From a checkpoint of a small mixture-of-experts model trained on Wikipedia: width 192.
Below are experts of layer 5 (counted from 0) of a mixture-of-experts language model. Rows are named gate (a neuron's input weights, with its number), up (a neuron's input weights, with its number) and show model dimensions 0-191. Each number is 128 + 24 x the weight over its row's rms, rounded and kept within 0 to 255.
Before each expert's rows: "gets" lists some tokens that make up at least twice as much of what it gets as of all text; "comes after" lists some tokens at least twice as common just before its tokens as in all text. This comes from a sample of Wikipedia text that the model never trained on. Tokens count by the router's weight.

# expert 3
gets: "-", " he", " He", " she", " May", " was"
comes after: "\n", ".", " He", " he", " that", " where"
gate0 [108 110 118 125 132 118 107 113 170 155 124 147 135 174 102 130  90 146  93  84 153 123 127 127 115 112 155 155 109 152 143 141  79 135 139 134 177 173 146 132 131 123 128 136 145 157 132 137 138 115 112 145 140 132 140 119 107  71 102 166 133  99  95 170 124 131 125 125 101 135 157 110 107 161 108 132 120 116  93 109 146 119 191 119 152 108 155 134 169 103 118 164 123 133 151  87 134 132 136 122 181 112  94 138 101 103 127 142 102  60 150 120 102  89 125 131 116 142 134 141 113 140 114 145 139 116  96 153 129  88 130 162 163 167 141 103 147 133 122 132 140 133 115  96 127 116 128 180 120 142 109 103 121  86 135 122 134  84 129 150 103 121 181 109 119 127 123  86 149 125 100 131 151 120 105 116 100 116 184  87 143 138 183 110 154 101 134  91 173 132 110 150]
up0 [177 156 160  95 185 107 121 143  97 126 107 179 149  79 138 131 128 133 136 139  93 165 137 132 124 154 131 135  94 129  94 135 108 116 161 143  71 150 142 121 135 179 134 147  85 120 119 158 136 135 112 127 140  83 140 133 121 141  70 135 120 153 160 115 124 153 162 126 136 186 101 145 108 157  96 122 128 133 136 144 125 105 130 138 132 110 128  96 156 118 145  90 113 184 111  91  90 156 152  93 113 172 119 148 129 155 139 147 136 136 109 152 133 102 163 122 130 140 121 123 138 137 174  95 100 141 109 139 106 120 102  90 139  98 153 134 126 133 165 160 126 159 134 152 105 117 138 148 121 189 116 110 104 110 113 120 149 126 156 154 154 100 142  88  96 157 161 100 150 103 114 129 106 143 171  83 121 120 116 116 113 121 146  99 132 134  94 129 146 140 113 103]
gate1 [150 127 179 166 103  99 133 104 106 150 154 139 151 142 100 152 121 138  43 129 130 144 160  65 141 187 139 116 119  95 148 169 151 160 162 180 132  82 167 117 139 117  96 159 108 155 122 108 120 113 103 147 125 122 126 103 113 110 133 125 110 119 125 142 127 108 138 141  83 142 118 151 165  95 112 144 106 144 183 148  84 103 146 114 118 141 128 131 116 125 144 109 143 128 166 165  97 113 113  95  89 126 128 145 131 130 122 130  90 110 128  97 105 131 161 121 152 155 100 154 124 129 151 149 138 191 154 128 163 101 144 118 112 130 119 138  91 146 123 125 111 139 113 139 116 116 139  77 132 108 127 117 119 141 112 121 101 133 155 144 126 124 156 154  99 124 147 157 131 141 105 110 107  83 121 157 130 132 124 157 139 157 111 145  88 114 119 141  91 148  64 128]
up1 [115 119 116 162 131 128 117 134 122 132 126 150 157 118 136 114 152 149 175 109  93 167 153  92  92 130 115 114 126 116 139 122 111 136  82 131 123 111 158 172  94 134 124 118 168 136 183  96 189 146 120  83  97 150 147 129 117 115 102 125 161 156 143 106 124 161 136 123 130 124 120 175 147 118 103 144 179  80 112  96 112 121 159 166  95 123 148 171 126 117 155 150  86 108 133 135 116 158 101 123 157 132 134 138 157 154 141 136 128  95 107 137 119 102 120 108 170 125 153 146 108 118 114 134 131 153 147 146 102 112 149 104  91 172 130 119 118 118 138 164 132 131  88 121 127 169 150 127 189 143 124  94 104 140 144  89 130  99 108 132 112  84 137 139 127 146 142 105  93 116 119  83 168  80 107 151 119 182 157 124 139 132 116 142 109 109 124  86 118  93 132 108]
gate2 [156 128 129 118 138 147 138 155 119 139 135 127 172 106 187 123 117  85 141 120 126 115  95 115 119 127 152 139 119 126  90 151 108 144 115 188 133 158 151 102 128 142 100 118 132 164 150 122 128 160 135 125  88  84 115 137 106 130  95 119  99 144 153 109 125 114  89 178  99 125 106 123 117 174 177 104 126 111 105 134 114  94 164  82 122 156 119 113 124 106 147 114 144 165 113 131 144 130 107 115 131 140 125 160 141 120 125  94 155 170 125 155 131  83 121 129 133 126 126 118 125 161 111 114 115 155 137 154 138 170 140 177 141 119 148 127 128  99 143  99 132 146 147  89 161 157  76 138  83 118 140 138  69  89 110 102 110  84 128 118 129 138 145 110 119 116 121 125 165 123 191 127  90  96 133 130 153 119 170 135  75 167 170 123 139 163 119 110 136 107 124 149]
up2 [141 146  68 121 117 143 139 117 102 137 121 125 141 169 153 123 148 107 105 137 139 122 164 214 158 181 133 125 126 144 141 109 107 127 112 145 116 130 125 117 115 160 117 198 104 147 114 121 173 139 131 178 109 164 103 173 115 124 103 124 138 133 140 114 166 140 122 168  88  94  91 116 135 115 128 115 110 138 137 120  90 147 144 120 141 120 136 131 132 131  57 153 136 109 114 107 142 135 128 104 163 161 119 108 120 110 147 138 122 135 117 105 114 144 106 131  87 152 123 158  87 121 112 111 118 141 141  86 115 134 145 148 124  92 120 149 125 118 120 141 134 191  71 106 140 111 152 133 170 143 104 145 117 102 132  95 143 130 122 121 133 149 157 139 138 157 123 175 143 123 100 103 103 118 133  97 135 164 107 125 116  58 142 150 113  79 101 136 149 156 128 114]

# expert 11
gets: "\n", "==", "===", " 1", "|", " 2"
comes after: " |", "\n", "|", ".", " =", "==="
gate0 [112 114  87 126 120 131 105 141 129 124 160 138 100 120 145  87 124 175 121 136 146 162 105 121  91 108  97 139 147 140 123 111 126 150 102 126 110 165  72 133 147 180 123 155 161  98 105 133 132 123 149 126 171 195  94 169 130 102 139 141 117 156 141 101  98  90 128  93 117 110 112 177 115 138 127 130 126 146 148 118 120 146 165 169 118 118 108 100 101 118 183 123 169 135 172 175 100 123 104 129 120 153 143 115 108 112 128 139 137 147 144 140 111 126 111 145 102 113 138 126  80 137 106 158 147 150 156 145 129 109  89 139 132 138 128 110 131 149 159  92 138  93 127 134 107 129 136 161 159 129 121 112 124 152 113  94 134 139  98 126 117 117  95 121 122  98 130 163 121 103 169 132  73 121 102 143 135 110 149 119 103 142  85 129 199 147  75 112 138  95 138 159]
up0 [128  94 112  97  91 135 109 118 100 121 111 148 127 148  95 170 103 113 131 138 133 149  93 137 158 142 107 130 141  83 115 114 108 207 131  97  99 124 105 188 138 117  80 180 129 147 137 103 158 154 102  94 113 125 170 106 158  78 150 123 101  94 120 141  95 147 105  81 143 179 115 102 111 160 158 138  94 131 161 133 123 131 171  84  99 126 113  86 123 124 139  84 143 162 125  95 118 111 121 156 131  58 116 107 149 154 152 139  95 120 125 149 137 132 119 137 157 139 111 111 110 142 125 147 147 115 148 132 128 156 143 113 123 141 137  96 128 102 135 120 109 200 138 164 139 129 102 125 127 130 150  97 139 146 147 151 141  91 142 111 135 134 117 119 130 125 145 168 142 143 133 122 152 137 146 101 130 134 133 128 115 141 134  98 110 163 139 134 122 166 132 168]
gate1 [124 127 130 120  56 143  95  93 173 131 131 136 162 132 105 127 148 176 145 143  99 130 159 105 169  64 129 154 116 107 101 133 138 150 153  94 121 129 111 132 149  59 149 135 151 133 121 143 121 157 165 141 161 125 126 127 144 110 111 132 125  66 134  98 114  89  85 143 103 134 135 125 142 133 107 100 130 119 133 137  94 138 112 134 114 141 149 105 151 173 113 108 103 152  95 127 122 116 118 140 140 142 147 124 124 117 110 168  92 118 116 116 130  82 110 141 134 170 176 127 110 145  91 157 112 140 118 130 114 151 138 122 129 101 121 106  62 137 107 106 124  74 111 137 136 115 142 108 121 156 147 135 135 122 105 141 136 153 148 127 145 147 101 141 135 123 121 145 118 115 139 129 138 112 117 134 195 151 151 141 142  90 148 128  94 205 164 152 105 134 182 148]
up1 [154 150  63 156 133 123 123 122 106 150 123 138 106 126 149 162 120 156 152 115 118 138 158 114 117  98 122  99 116 133 110 103 122 165 168 177 126 122 111 131  81 162 110 120  74 119 148 115 158 111 124 187 161 158 117 102 139 141 134  96 126 121 107 108 123 116 150 172 102 147 127 124 112 163 115 130 154  99 138 124 117 108 101 130 124 148 110 133 130 112  99 113 132 149 112 141 148  95 134 128 125 107 153 148 130 150 106 160 152 109 142 117 137 116 156 149 178 151 159 122 170 157 143 102  97 132 153  93  98 177 161 113 149  85 137 135  95 162 156 137  96  78 147 147 165 149 123 115 128 124  82 120 127  82 123  99 118 121  56  93 135 109 111 136 142 144 128 130 135 152 160 114 130 104 135 116 141 155 138  86 113 150 129 139 124  99 131 167  66 142 155 147]
gate2 [141 112 127 166 102 123 135 144 107 145 123 123 142 158 134 132  73 131 130 116 156  86 150 138 138 151 141 114 132 148 116 143 130 134 105 150 110 132 102 114  78 157 120 110 106 157 138 125 155 102 143 125 124 152  99 104  86 158  87 131 131 137  90 137 104 127 156 103 148 144  64 111 106 115 104 148 123 128 149 168 126 122  84 152 137 124 113 155 113 116  84 102 143 100 156 226 114 133 124 119 139 105 141  98 167 179 110  96 130 139 114 142 133 157 143 150 130  88  98 131 117 186 146  99 136  94 181 146 110 120 185 151 151 125 137 157 128  75 132  90 150 108 135 141 110 113 124  79 160 143 155 169 128 151 106 131 110 139 160 101 165 134 109 131 155 116 122 130 128 110 116 119 120 119 132 140 153 136 119 101 117 143 164 141 124 124 164 142  99 103 127 127]
up2 [ 96 129 111 153 140 193 136 154 151 131 137 125 125 147 139  85 135 106 136 128 102 140 139 130 114 139 116 118 138 150 100 104 128 135 127 117  82 101 149 136 146 139 152 181 149 111 150 124 115 158 130 102 149 129  98 127 124 150 143 168 148 100  98 168 137 134 150 100 159 115  90 153 170 118 130 102 162 151 145 163 123 109 162 140 141  90 129 166 142 147 119 133 139 131 111 127 141  98 130 143 144 130 163 171 146 107 170 142 128 110 165 137 153 132  89 139 129 110  62 100 105 111 101 104 116  89 110 151 140 127 102 103 142 104 152  97 135 154 147  69 129  90 155 149 172 128  99 147 119 124 130 124 149  96 126 145 126 100 136 110 111 151 135  67  74 129 118 142 137  89 102 122 115 158 151 131 163  76 150 154 139 136  85 117 157 111  79 120 139  95 117 132]

# expert 5
gets: " |", "|", "-", ":", ";", " –"
comes after: "\n", " ", " 0", " 1", " —", "\""
gate0 [131 184  88 141 152 101 122  90 140 134  85 136  93 145 146 150 145 105  66 143 153 139 124  99 142 138 134 117 122 102 105 121 127 109 141 120  89 119 139 145 113 142 119 144 100 172 132  63 144 116 140 129 153 144 129 132 131  83 111 121 152 152 124 130 101 119 162 137 104 139 104 151  88 111 102 129 127 115 128 140 134 108 156 134 104 101  90 195  95 144 132 133 140 126 144 108 169 134  96 151 135 115  91 129  87 189 121 139 115 130 137 141 103 145 107 127  96 142 168 143 150 149 132 131  78 100 139 122 130 161 132 187 125  83 144 155 142 112 114 114 216 136 121 118 136 126 159 100 123 157 122 157 131 119 122 105 135 119 124 166 124 142 124 135 133 138 180 123 142 154 152 107 140  94  63  99 141 139 165 100 109 117 131 136 149 114 113 114 123 120 144 126]
up0 [ 87 152 154 117 122 115 103 136 174 172 106 133 117 167 135 133 155  86 143 164 148 143 135 141 118 136 148 136 152 134  74 156  95 116 126 147  96 133 141 130 135 118 138 121 116 109 114 149 133 116 121 148 142 160 152 109 130 151 174 130 171  90 137 156  92 153 122 140 109 161 102 115  80 139 141  94 124 144 108 107 171 125 123 141 163  86 114  95 118 121 134 143  80 153 147  95 128 161 147 144 126 147 132 138 173 153 147 124  80 148 149  92 138 148  80 136 139 117  91 165  87 112 132 127 118 120 123 121 110 163 132 103 146 126 128 103 139 162 152 142 144 156 100 101 128 140 185 130 146  96  98 126 137 125  99 152 115 128 119 113  85 126  92 118 140 128 171 117  94 134 201 104 130 126  68 107 132 140 131 121 126 150 133 112 111  99  64 142 140 118 132 139]
gate1 [105  84 157 115 104 124 137 131 127 123 127  93 185 154 109 139 133 135  86 142 116 133 141 106  80 146 153 156 111 148 155 165  70 129 133 152 123 120 152 133 149 107 120 153 103 147 136 130  90 143 171 133 170 132 147 132 152 129 144 155 107 112 120 111 123 144 106 140 184 127 102  92 105 136 130 131  95 134 123 124 106 169 108 133 115  98 105 150 152 163  92 168 140 109 156 130 119 115 132 128 150  91 100  98 123 167 130 122 114 118  97 122 122 100 123 118 109 126 123  97 108 130 130 208 130 128  94 105 144 122  68 125 171 111 127 138 144 115 121 144 142 107 153 149 121 181 180 107 146 142 135 117 132 148 106 121 124 175  89  78 114  91  91 100 122 140 108 117 138 138 130 121 116 134 139 120 127 141 118 193 120 126 144  76 114 150 142 127 178 128 142  93]
up1 [111 138 126 152 158  92  71 146 123  70 113 156 122 145 120 114 142 200 136 173 168 126 129 144 105 154 143 116 177 133 115 137 129 128  98 130  97  82 137 123 137 160 103 136  87  94 104 110 127 136 113 101 129 122 116 131  95 135  86 137 134 183 127 146 135 136 120  97 136 119 135 141 118 118  99 160 139 115 150 121 114 127 138 116 143 129 183 107 135 132 101 114 157 117 113 105 127 176 160  98 102 129 109 128 120 103 128 125 147 113 115  77 145 152 150 117 120 134 148 132 179 103 146 153 137 100 135 126 118 120 176 132 150 139 105 144  85 191 124 130 138 135 115 137 118 117 127 182 159 117 140 118 132 136 127  70 124 108 112  86 103 129 114 117 132 188 160 114  97 127 119 179 151 113 134  98 165  89  95 116 120 122 161 108 133  99 127 159 122 147 136  98]
gate2 [141 122  96 148  67 187 128 162 129 135 141 134  68 147 138 110 147 120 168 156  95 134 161 149 119 126 130 122 129  88 119 136  92 113 122 153 119  99 117  94  83 152  89 156 122 128 134 118 149 123 129 117 133 144 118 117 153  91 128 125 105 158 137 167 109 164 124 148 111 149 111 122 172 142  95 120 143 122 137  73 181  67 142 160 120 133 130 141 151 125 119 156 107 149  86  93 144 124 141 176 139 117 144 126 121 142 102 107 142 118  95  97 175 115 132 131 145 142 122 120 121 130 149 128 121 148  94 124 104 127  75 128  63 169 160 130 135 129 113 118 130 103 136 153 146 150 128 124 131 119 148 131 110 122 120 115 154 161 153 145 142 104 120 137 104 130 139 113 104 113 112  62 141 136 146 103 120 128 124 143 173  84 115 189 158 135 136 107 128 151 145 176]
up2 [147  89 141  86 117 157 129 189 148 143  95 124 127 117 150 114 102 120 101 128  84 145 156 162 163  79 122 129 136 136 134 133 118  78  95 105 176 116 137 122 173 118 102 158  76 147 144 132 147 124 122  93 106  85 145 144 139 152 161 104 139 163 108 111 181 198 134 154 139 145 137 121 140 120 144 125 164 114 137 145 123 142 119  96 162 106 126 159 166  86 103 110  95 131  57 154 144 139 134 142 123  99 126 161 127 144  80 138 138 123 111 140 172 149 126 121 117 123 138 124 127 109 110 122 149 129 120 120  76 114 103 120 101 121 124  97 108 151 121 148 137 146 114 147 108 128 153 105 136 112  91 117 146 144 162 125 143 137 118 170 100 166 115 132 179 127  95 110 134 111 136  90 158 106 159 158 143 145 148 126 146 134 161 118 101 125 143 132  97 120 108 117]

# expert 2
gets: " ", " 0", " Th", " —", " st", " Total"
comes after: " |", "|", "-", ";", " (", " /"
gate0 [125 168 129  95  90 144 152 153 119 150  86 163  96 123 102  95 110 130 152 116 132 127 146 125 106 161 146 100 133 151 108 132 116 130  69 129 133  95 115 152  52 108 158 134 145 116 110 111 133 137  92 120 116 138  83  80 130 155 140 154 151 144  91 123 130 122 134 131 125 165 121 117 129 153 115 149 154 117 116 119 102 145 177  65 112 140 129 114 151 136 122 154 120 157 154 143 105 150 117  95 116 147 129 111 114 180 130 122 161 144 136 116 102 115 138 162  82 164 116 120  91 124 154 125 133 116 116 186 105 110 134 130 115  91 158 121 156 144 120 139 105  89 153 176 135 127 159 114 131 111 123 111 138 170 140 111 102 129 119 121 185 141 111 113 156 108 109 107  93 198 113 125 148 108 141 126 177 125 113 136 155 113 156  89 107  98 125 132 106 120 155 133]
up0 [105 153 137  65  98 112  83 136 126 145 113 112 154 111 115  57 109 117 180 149  84 182 118 116 108 129 142 128 111 129 178 135 161 139 124 114 153 156 135 169 181 139 133 155 119 144 150 146 148 154 125 103 109 107 155  97 135  99 106 109 104 105 136 116 133 113  85 153 126 182 135 140 113 115  91 176  97 138  98 144 122 152 141  94 129 151 132 137 129 103 158 126 102 161 130 141 143 124 115 105 131 110 127 133 156 165 113 165 137 123 142 159 136 110  85 123 112 122 166 133 109 100 118 129 105 133  90 136  98 124 120 115 103 127 124  81 150 131 144 123 118 137 119  95 128 180 131 171 129 101 141 120 142 169  94 113 125 128 124 120 151 135 129 156 109 171 117 140 116 108 117 123 128 150 120  96 120 135 100 115 165  90 100 117 122 173 177 111  81 145 162 146]
gate1 [182 125  94  90 102 137 126 144 130 157 132 166 136 138 115 134 150 107 123 148 116 137 179 112 160 135 174 111 137 126 137 111 153 159 145 110 130 113 141 126 119 128  99 138 141 131 102 139 121 181 141 145  99 149 139 112 138 146 131 106 140 160 105 155 100 137 105 154 117 125 131 139 150 124 147 118 158 160 111 127 122 130 173 170 165  82 148 121 108  98 133 132 125  93 113 111  94 101 106  98 167 142 103 108 170  87 125  87 119 130 161 140 158 115 119 104 162 116 142  73 128 135  93 100 138 104 128 126  86 149 106 111 158 114 107 149 113 121 117 134 122 162  82 122 110 164  88 148 164 129 160 155 111 114  99 165  83 146 126 140 132 184 110  89 127 123 133 128 178  98 103 154 122 130 119 140 143 126  59 129 110 124 141 104 159 123 145  99  80 153 109 135]
up1 [ 93 120 167 148 116 138  69 113  98 136 130  70 115 117 105 128  95 125 151 145 153 105  97 151 117 185 149 107 137 134 134 131 118 165 104 181 133 124 136 143 140 160 167 110 146 136 121 192 117 166 100 114 122  98  90 123 102 174 128 153 150 101 115 147  98 113 148 131 154 145 131 120 167 100 118 105 121  95 132 111 170 118  95 133 126 137 151 112 142 161 125 136 130 108 145 149  96 122 135 145 106 155 103 135 111 119 127 120 134 165 200 115 135 125 126 157 151 142 131 143 110 108 149 156 131 134 114 165 165 129 136 108  99 113 112 116  95 117 149 107 120 127 150 159 138 130  93  93 106 110 126 141 172 150 124 143 142  87  75 139 155 117 118 149 106 116  87  86 120 123 127 115 134 113 108  97  99 185 132 117 147 153 132 112 139  75 108 115  94 133 115  86]
gate2 [132 109 121 130 132  98 105 157 136 105 150 141 193 163 137 103 126 121 149  99 108 140 148 153 161 132 102 108 130  94 180 106 131 153 170 119 154 168 118 138 103 104 124 134 124  69 113 149 117 116  86 141 111 145 147 143 167 185 155 146 159 136  97 135 129 120 117 132 133 127 124 136 130 112 154 143 147 103 133 103  93 147 150 112 148 105 135  95 148 143 106 137 128 118 139  95 105  84 118 148 136 129 141 116 145 131 133 107 127 155 183 119 106 114 127  99 126 166 111 116  96 117  87 100 124  87 153 171 156 147  97  88 132 117  87 148 121 166 115 180 120 111 141 141 108 124 127 117 109 130 147 148 181  91 157  98 157 133 112 106 127 158 143 105 106  67 136 129 174 145 115 119 139 124  89 147 118 113 150 136 120 123 162 109 159 122 160  92  86 119  92 151]
up2 [135 107 162 128 111 150 163 132 123 156 159 119 113 118 124 135 111 140 104 151 117 171 130 121 159 150 141 152 119 126 121 152 142 116 164 156 159 176 170  97 107 156 133 147 117 149 123  83 107 162 134 149 155 133 117 123  93 146 131 152 131  99  71 130 151 119 112 139 142 128 134 122 116  99 115 135 124 133 146 142 131 133 120  90 136 152  80 154 128 142 148 108 145 165 122 114 104 151 118 134 123 104 143 123 113  94  93  83 120 135 103 123 163  93 105 112 123 103 108 164 119 109 108 154 119 119 121 150  76 108 143 108 155 119 100 139  62 131 137 130  26 137 145 153 153 131 133 132 140 131 129 154 134 136 151 158 135 193 138 141 150 156 110 105 165 155 107 127 122  71 128 107 164 143 146 162 138 130 147 152  96 105 105 127  98  78 121 117 103 116 105  88]

# expert 12
gets: " the", " a", " The", " his", "'s", " an"
comes after: " of", " the", " in", " a", " for", " with"
gate0 [130 121 104 133 134  94 107 121 118 121 114 176 130 134  89 119 109 128 118 135 105 108 127 135 142 156  95 121 139 175 121  79 139 176 136 131 103  96 100 140 166 153 172 129 151 127  97 147 164 144 133 143 155 136 134 145 134 172  95 113 151 154 100 126 162 102 146 109 106 123 118 111 108 103 150 190 124 128 101 113 135 142  97 126 143 153 111 136 125 167 146 134 119 127 164 102  98  96 122 142 145 146 116 105 157 122 101  94 114  91 136 153 114 111 177 107 111 112 137 108 151 136 160  83 128 106  91 120  90 133  88 176 164 125 121 178 126 130 127  75 130 110 146  52 120 129 100 168  95 139 113 172 138  98 119 152 136 127 131 138 147  94 126 117 177 109 145 127 144  98 156 135 130 104 138 177 155 110 145 117 128 123 130  82 103 150 135 107 144 141 150 120]
up0 [128 140 136 148 162  99 126 130 166  78 126 123 148 112 134 133 122 100 135 103 118 105  78 109 137 108 157 142 158 131 168 159 129 146 150 153 149 130 152 103 106 141  95 142 158 152 134  88 152 117 142 118 141 147 124 131 119 118 111 137 140 100 149 133 144 155 135 161 165 144  79 126 110 188 142 108  96 135 106 119 141 125 140 151 105 100 108 150 154  69 111 113 123 147 126 156 115 117 120 158 130 106 117 134  93 153 113 120 107 115 133 149 131 110 125 110 140 169 109 113 109 106 117 159 128 151 121 109 178  99 120 154 164  43  91 104 134 123 127 163 149 170 121 114 119 128 172 140 133 148 133 125 133 157 136 108  93 167 122 122 123 151 125 183 134 133 151 107  84 141 110 163  85  79 106  97 112 124 114 116 130 133 104 134 125 104 164  92  97 181 152  92]
gate1 [122 100 133 161 118 131 104 141 152 133 132 138 119  95 106 144 104  83 108 117 124 106 113 120 152 123 119 110 133  90 164 129 133 118 163 121 134 107 138 159 122 159 152 120 118 128 106  65 127 140 150 144 104 161  83 115 162  62  73 163 159 115 146 168 118 131 144 143 118 150  97 148 130 143 129 158 104 108 136 162 130 170 106 120 153  91 155 147 121  91 138 115 134 118 129  90 149 150 120 136 114 139 106 142 127  88  96 134 159 132 100 133  96 102 163 121 124 142 108 191 141 155 139 112 114 145  89 125 166 152  94 160  94 126 192 154  90 141 131 193 134 127 173 129 119 144 129 129 110 124 143 116 137 131  96 119 103 132 141 142  84 130 118 125 169 123 132 112 127  93 114 131 183 153 146 127 124 153 131 157 164  96 100 104 142 138 132 134 140 120 112  84]
up1 [ 97 102 118 149 141 108 135 114  91 133 101 143 161 133 106 117 133 159 108  84  68 116 132  93 149 109 121  94 133 124 144 118 127 133 147 104 122 122 154 139 147 123 137 118  87 141 129 130 147 140  99 143 146 157 166  94  98 146  92 153 121 138 110 104 166 124 128  91 114 145 139 169 109 108  98 138 153 144 146 104 170 140 115 127 134 181 152 110 135 153 157 134 137 127 132  96  95 138 118 159 208 130 101 141  92 136  96 134 108 114 121 126 151 124 149 131 124 133 155 173 167 133 104 122  72 121 143  97  97 129 124  99 169 148 125 115 116 125 113 164 101 100 138 133 119 116 113 117 120 134 153 135 131 152 134 154 161 155 128  99 137 132 144 137 133 145 131 165  94  92 171 121 138 124 125 107 131 144 103  96  43 159 162  99 127 141 149 176  79 134 101 154]
gate2 [ 99 144  78 160 162 120 135 145 181 136 145  80 169 145 136  96 114 164 140 130 135  69 136 116 149 109 138 128 117 164 126 132 132 115 148 116 121 130 121 140 147 103 133 130 166 108  84 144 121 109 130 117 125 134 111 111 106 100  87 156 142 112 151 151 130 135 146 128 157 160 116 164 122  92 165 146  73 131 118 111 111  83 145 152 103 106  95 132 158 162 108 160 103 106 152 123 125 100 135 142 137 141  79 162 101  96 122 126  78 142 142 117 119 119 112 102 184 139 119 105 157 145 139 116  95 126  89 120 132 125  86 138 138 137 158 134 157 106 146 134 140 130 125 130 100 133 126 162 149 137 122 112 115 151 169 178 138  79 108 149 113 124 142 151 141 145 120 138 108 109 135 152 123  96 122  92 172 130 102 138  87 172 138  55 171 143 143 130 125 138  96 130]
up2 [155 111 116 125  88 177 168 127 127 147  96 134  86 114 120 143 125 116 117 151 136 106 123  95 118 105 125 113 107 189 105 152 100 117 114 154 105 127 104  92 108 130 116 113 131 147 142 134 122 105 137 140  91 165 135 133 140 108 139  93 119 140 181 119  98  97 130 124 141  68 118 135  87 170  97 114  99 114 159 120 144 155 141  86 139 147  87 125 102 161 115 135 128 121 140 168 150  84 152 122 106 160 162 163 173 165 104 124 135 131 116 132 144 116 137 155 118 103 146 145  65 147 150 124 159 138 122 150 113 152 135 143 109 104 119 145 133 106 130 143 142 130  96 118 158 144 165 149 170 145 117 137 118 117 121 132  82 180 149 118 102 143  79 126 107  93 132 142 160 150  97 163 119  94 105 151 156 120  94 123 124 124 144 174  84 141 145 136  80 115 138 138]